{"n_layer": 8, "d_model": 320, "n_experts": 64, "experts_per_token": 2, "d_expert": 256, "d_shared_expert": 256, "activation": "squared_relu", "moe_layers": [1, 2, 3, 4, 5, 6, 7], "router_score": "softmax", "normalize_top_k": false, "routed_scale": 5.66, "balance_loss": 0.00545, "balance_bias": false, "router_z_loss": 0.001, "init_std_router": 0.035, "lr_router": 0.00139, "vocab_size": 4096, "norm": "layernorm", "norm_eps": 1e-05, "tie_embeddings": false, "optimizer": "soap_variant", "lr": 0.00555, "beta1": 0.95, "beta2": 0.95, "grad_clip": 1.0, "batch_tokens": 262144, "seq_len": 512, "train_tokens": 666600000, "steps": 2543, "dataset": "wikipedia_en"}
Below are experts of layer 5 (counted from 0) of a mixture-of-experts language model. Rows are named router (the router's row for the expert), down (a neuron's output weights, with its number) and show model dimensions 160-239. Each number is 500 + 25 x the weight over its row's rms, rounded and kept within 0 to 999. Numbers have three digits each.
After each expert's rows: a language model's description of what the expert responds to; "raises" lists some tokens whose logits its average output raises strongly, later layers aside. This comes from a sample of Wikipedia text that the model never trained on.

# expert 52
router:507524502488529513521506510487494506494474509494510519483441555502495476484472521444553510459505485463539494478465519507504515533491483522471463468480530523467470476518559458474491536522523498506519512475481563506490467490472521527521545461
down0:479475513500498493499498457516473511473500522491480503477492488493519505469506455522472503529516502492513524547511486535496489455491529464506479462499515465526513491530487488532469494495511490540514551440513509514531495473489492548463500465
What it handles: Release and quote verbs. Verbs of reporting or publishing like said, wrote, Released, Related, and digits in tables and infobox fields of music and software.
raises: " in", ",", " ", " the", "-", " of"

# expert 3
router:520502508487507486487508511469520496503507523490517498484499505466539496507459512452521516497509484473529478497486495506470506508491472496485460501461537496500495458536519462500481529531511502498504515474483537503454468480497514497505515468
down0:530520510500493509533496531471530499482540461500510506432489481526572519472482459513493512514560500477532518494522522512492509474471497506477493522515468462515478492499492499521489487568526503506496511478468530491453512512549492527484505520
What it handles: Species names, "or" of origin. Tokens in biology text, such as "or" in origin/oriole, species, -idae, an, and leading pipes in sports and election tables.
raises: " ", " N", " S", " in", " B", ","

# expert 10
router:509545466480537457503507485440484473472462528483546523501484516533524492455461530485515533500513524488535478498509487522513493519540489469510478473480532510502480486548523477482485494497518506496486513468497512500481429487514518523540521492
down9:483485499567494512495515497495501467501460493496501473530542519506534528481488486478459500498531485516487520520531524483519514496493499480487556502493506522479506499503465489490478473491493505533539464510507487454484469524527455525495465486
What it handles: Mixed fragments ro, al. Word pieces ro, al, co, ia inside words (Detroit, Android, always, alternative), plus table-cell spaces and pronouns in quoted speech.
raises: "t", "-", "re", "b", "i", "o"

# expert 36
router:503524482481504487528494492483490465502499489507512529457440520522503513518506548505556523502507503473523472454461522511472535529507482463521483507476472529512470469540500495488479528506537516499494549473492516487444470500492540541513536490
down0:471436499487530505501513499504483461477507498530494478466507515512512507529530493511481491559496531531475525494520466467482522554469477512484516463453455511514512528491480519521458523535524535520511495503507492493485536527467508471453505500
What it handles: Line starts in infoboxes. Line breaks and first pieces of lines in infobox or taxonomy lists, such as Order: Asparagales, Phylum: Chordata, Senior career headings.
raises: ".", ",", " in", " and", " ", " for"

# expert 60
router:518521512478513492482528498495491479492476503522539533488495525511486504488447522451526535482517526461534495497491480525524532546509485504471515471467519514474458470535509476502480535500520475509502519474487542500469487493458503540492524503
down0:497508489516555523538496510491491500551516466501535508520470542488468452521494491542517519517498527472486478495513483485492495491552493494494534479522527518501504536440482464501479516531537494524463483498427494510533507484503487526506472544
What it handles: Past action verbs. Main verbs and their endings in narrative, such as took, made, won, became, handed, taken, managed, planning.
raises: " the", " a", " his", " to", " in", " "

# expert 7
router:541540465489513497467509498483548468479506510525533547465487523462485508466479526467542522476535508480511481491490491524491473485483459472497506491516540480502477469506513491499487503555510507486477478467499521478490447462479526507514507498
down9:527545481485492510500532516519524516473529508502488502467490462478507469492477484513475486507541498535555510491489471499543511493493504515466515493531520495516520494431515480445466519530496492496498532522491576462509464457491529502486541480
What it handles: Chart-table word starts. Word-initial pieces in music chart and tracklist tables and prose, e.g. Off in Offizielle, B in Billboard, rec, opening quotes.
raises: ".", "a", "as", ",", "ap", "-"

# expert 35
router:489527483521514495495514493462484483506489535506565532475494499525499512491496506464493499493546469457524503505471482499482526490510493467509464513463521496468510451548482503494482527549514505497486495480484516502478487487477542513531517495
down0:505490515527520492527491526534498492543509483511486514510518478485528518469537476502541507463524497526498497475482491512468468476505492452506493479473521564490490517526471464489478491518481537494484515503517522511502479511495524496510510521
What it handles: Latinate suffix pieces. Inner word pieces and derivational suffixes, especially i before -as/-ac (ciencias, cardiac) and -ation, -ization, -itation, plus inst, activ, liter.
raises: "-", ",", "in", "i", "ar", "."

# expert 53
router:514504474492485488517533525491523498485511540504532555436487544501511487488458515506522529502536523463526482501462494498487524482494512492467475469497558500505490476528525493499471494513495473521488532499452543517497452461481502536494518457
down0:490475479504506518534502515524475497507498539525465494506483516542469505510484509450466498470545505504507468581502516472457519516517511484503488495450525535483501527517515520526495464459483498478466552476493487500542558539497473473525483508
What it handles: Sentence-final periods. Periods and closing punctuation ending sentences (., ".", ).), table separator rows, and the is in British -isation spellings (privatisation, demobilisation).
raises: "\n", " In", " The", " He", " On", " However"

# expert 49
router:518534499478543496490497513491505446477480524516539532469457485494490534477499527489538487497517513497536477480462469534506501532511482471444510500506547512465457472504517470477474527542494506506510493514486498479483480458486545510513546508
down0:479462514491461502457519531520506506457569485501537521494515464496463469467500489500479542495509486513478488507498458497496499523496471517486503528493501475479502452486492539536475531536502473566560511511521515467488509501476516503465475499
What it handles: Mid-name syllables. Second syllables inside proper names and words, e.g. ab in Alabama, pl in Upload, ud in Audio, plus Democrat, Liberal.
raises: "i", "-", ",", ".", "ic", "is"

# expert 43
router:535507464510517461514470514464493494504504495533547540494453517517524512487473498456509502493523502459491442505480496543477532521512485458483463454484501492484476447507543490463489513500495522493494527457451569493494453480477515536517538520
down0:513457486533505543474497499522504506570528523510509489425502532486513517453523489507522525499486493499495486472516475501515515528496447515496510486518497536493501493517538581505531486507519491514521515529502502536478499557430501501478509479
What it handles: First person and fragments. Pronouns I, we, you in quoted speech, and letters following f or g inside words, e.g. r in frustration, iz in fizzled.
raises: ".", "-", ",", "as", "i", "an"

# expert 18
router:541511445475525504504504481505505450488478531540522517501491520478497519491453509465496512469532517492498480500492496514481522499538482483530497465477500498505469484502515430494479557509482522498464517473479529494492459466488529521513545467
down0:519536500513542508545481483502512508508507484457520475494486508470457490508502485507496547474434547456501574485499480473472497483465507508503506536514492520513469471474461500487531481516492491490515477518501479506504509492448555516501501470
What it handles: Indefinite article, word-starts. The article a/A before noun phrases, plus opening word pieces like dec (decline), met, prom, tw, and mid-word ra, ne.
raises: "id", " ", "re", "i", "im", "e"

# expert 6
router:535512452480496477493496494455489488486489517511524498480492497519507511488468557473534485494513534474533518476465493520476510495534491497471456478466513534475481493517510468499492510499520490510507529490449508468465482480470495526491532476
down0:472511479493501476478498488484503494488469546549524501489520513512509501506469490508499499484502498466491487529548505476433502490521466509537472470512489545497496524524542472542472528497503506500481466493493472478534495494468557531488523481
What it handles: Possessives and determiners. Determiners and possessives before nouns, such as the, his, their, its, plus adjective endings like presidential, professorial, Civil.
raises: " ", " m", " s"

# expert 63
router:500511482457533487512510488501526500491505515519520499483501507521509482446459500491525521492541506446537478503480523519508517542512483512520479490505514513475483476522503502504470533520484491500522499450500527513527480486493560527551509482
down0:497498489495492526517525492460508508479511489448533552515511499516504439569518451485515510568483492517508540529480455481529528487497492501518546519493559487497495503466479533530464473485508480483499502483512505494502502504484504481519476539
What it handles: Census demographics text. Tokens in US census prose on households and age percentages, plus words like located, seen, population and the m in sawmills.
raises: ",", "\n", "-", "i", " in", " and"

# expert 31
router:546495507483528489466518488463508472492526520531539543487469518521506513475489549485522510498518541485529505494465499495506526496502502474530502466514494512467488461512534468468523545508502488512480519527488511500480480490455545519486496443
down9:497530480508518512484487489503509484503464510521519507509504472479471499471498542503494501476490522498491486542515512518492499522511514529484500476526499498520492507502534506498526491489524532489533483551494500524532482501493481506537518426
What it handles: Japanese names, table cells. Inner pieces of Japanese surnames like um in Koizumi, ash in Ohashi, plus spaces and pipes in sports tables.
raises: ",", ".", " and", " (", "-"

# expert 28
router:508558468510515488511534502473504478483495518493529522488467515500506495467470500448502515475507494456512500477476485510508521510493488441505490482478516481485462490546513469492467517502533488509510513475488535523457460463484537506509500480
down0:509507521527526522524475469477469496517485489479505468508532508526497518497495500457521476503456480482501499538479527477546514496513487497532487485506488482477522506501486477493511472513471493464501532520513486502464486541464519527522522497
What it handles: Auxiliary and linking verbs. Verbs was, is, had, has, were, been following a subject or which, and with introducing an accompanying phrase.
raises: " a", " the", " ", " an", " in"

# expert 21
router:509538481488469491489525480501489435459509485535537540480462575496523498474486476501516506477542480481514477510479509534496526517508499485528503471493525512471459470518515448492479507492495503500491496515489547504480469470514498547548520529
down0:476489486496481499483533459491479524516470473522490509510522499542539504467523518473507464497488480499486508519542503461544478484448518524493488459534477494475521508489513518525463449499476478462518510522511507494527504512489515477486480482
What it handles: Mid-word syllables like "per". Word-internal pieces after an opening fragment, especially "per" in imperial and temperature, also st, Sch, proper, qual.
raises: ".", "a", ",", "am", "on", " "

# expert 23
router:504506480473546527473478472482491458492452524471521517504507534512535523512475542481516479482538502493512494498498502535482525511520490466493470477466518511505477473534527469460491482506517510538506513475471516488492475508444537523518511505
down0:492493484520473519512505492530492493488489513480507501489513462493496496489426518477524516516493497502499507477490543476512493479487477508510475485529514489524508469517491443510549527503511509524481495528493505509485506498531541529503496505
What it handles: Place and proper names. Pieces of place and proper names, especially en inside names (Buenos, Leavenworth, Copenhagen, Golden), plus United, New, York, month names and London.
raises: ",", " and", " ", "f", ".", "it"

# expert 16
router:502522497456542484499491495451521505447469489514536535512441505487505508493510504491519506504494518468539449533477472519490508536550497514507467496474541521458459461537498465508506506536530527509469506483440520490486477494499523530524541508
down0:465456510486481525490518501505531467490524503535455530479526496479522518506531521512543489527480485493524480471515522526560536492499478485435498502501523552482524519504505478504481511499514508505449519512456506462478526480447539512527521474
What it handles: Letters f and h. Word-initial f and h pieces, especially after hyphens in compounds like seventy-five, Alpes-de-Haute, plus age in birth dates and sports-score digits.
raises: "ar", "i", "at", "u", "um", "ed"

# expert 2
router:542537481495514494504471483482510487511457511500508543473497526520501520482473508487524498483524519447506473480470484526483514487531483493537506508494482499508526469520481452467508499489525506482473528473476536510471467457462510502532536453
down0:488458497526514518554515492491475491486510487496507491492523525512537457490517538518558485518491491498450554503528510496512486495502523502482543448479465525528513548470472474517476471440499469440523499512478520574526507512469445525498480500
What it handles: Accented letters and prefix stems. Accented letters inside foreign names and word-initial stems like Pol, Pro, Dep, cult, plus mid-word pieces, e.g. Durrës, rivières, territory.
raises: "-", " in", " and", ",", "s", "on"

# expert 11
router:527541477501521509519478508461468499509442535537561513485491563521470527466472520491524495482548503472490474494468491550452502501493513480486473485455490510484471487549514476490506531499504515492491502471514524496480465501478528496467498458
down0:463474524483472503503488507528526501558541521474528480515490480547495515469479519494513488509526503475521556524528498494488458506538499547516498476495517508480435553501480500461482473466517478470487506517451500495460491494522499486507477473
What it handles: Word pieces after initial capitals. Second pieces of words after an initial capital or prefix (P-ict-ures, D-ict-atorship, en-joyed), plus the \xef byte in coordinate lines, and World, Battle, Olympic.
raises: "r", "-", "s", "m", "um", "h"

# expert 29
router:516508474451503462539512479456509473498463509523520496485483495498528529468463517463506504498525484490509490472445497539496514519502476463474451467468498492503490468555507506488466548520532529506495549489485503472475475472455504516537501486
down0:492508463446480506463536502492448523494446553545531523493483502491537535509476478484536483500509463500488464520508483456542519537507487471473497501481495507501507494464471458533522514481516486473466529508507516531483521498488483483539481481
What it handles: Personal details, name starts. The heading Personal in politician infoboxes, first pieces of names (Michael, Mel, Charl), middle pieces like Nep-al, and Thai-script bytes.
raises: " in", "in", ",", ".", "-", " and"

# expert 56
router:535524487472508470473520456486482494469499539498570526483492529488483481478488531441475483513502510492504486439466475554497524501513467495511474483488525513474502476508544489475498524529504480510506505488462508516466477501467533550526503501
down0:453506522528512506473494488510474521446492466507487505499506537482527508514544492502504473535450514505477497459527503457490481489480494506560465542506519494499512516486470542450544499509534499498457490483504480507530501476513499489482490559
What it handles: Heading markers, name suffixes. Wiki heading markers like ==, ===, and Scandinavian surname endings such as -sson, -ussen, plus section words like record, features.
raises: ".", " and", " in", "-", ",", "'"

# expert 4
router:505523454511556510516514491454518512458499523506517521457468542521525516507493498491517493490520497441507472469494507561484546520518515507523469474462509490486494475570535484546499470483539550495483494487487526467457482466487532518542503482
down0:471491532521497530538490511485475494485508476502528481547548464526480489494483487476463511551508531523497497483468532459498469494474519527446533491492496477497542487532491502513497467460530480509519506477540530479518489504514518529518482485
What it handles: Mid-word vowel pieces. Word-internal vowel pieces like e, el, ell, ie inside words and names, e.g. outman-e-uver, cant-e-en, Danub-e; also coordinate ″ marks.
raises: "-", " ", ",", ".", " and", " in"

# expert 59
router:529541487464524493492497498459492501504473536517532528511461525509511493504487526506526500474500505478506487496450476537470518507537480477491475495466528518501475498541494445486484532528537478514482541481490536489474486476447529503550507506
down0:488499482478511519495510498444500539521507528466504523539457465506500455537475453494479487513502527523515483424503459505456507503505508493511504509509466496461518467470478457454527520518466506507498526514506503573492484517457499542506491499
What it handles: Sports scores, table cells. Pieces after a capital in sports team and player names (T-rom-sø, F-ed-erer) and numbers beginning cells in score and statistics tables.
raises: "a", "m", "an", "i", " and", "ia"

# expert 30
router:512525459492506520469497502479520464500511556508551540466498532533540498460484505448500506489520535479534498472459464524474499495533459499482497482457532522522502458493520492513482542497518485505512506495474504542479478498502520533497512488
down0:477473498506489494526566484496528515456478487504520518447541491530491547516495505502516507489507509479486510510501531495550516464500492449494502522511490523495488511508491550491506503470494478501504468492504472490490490501509459507501528482
What it handles: Mid-word fragments, tables. Word-internal pieces, especially b in troubles, diabetes, Siobhán, plus ob, burg, and decimal digits in tables and vote-count rows.
raises: "in", "-", ",", "id", ".", "l"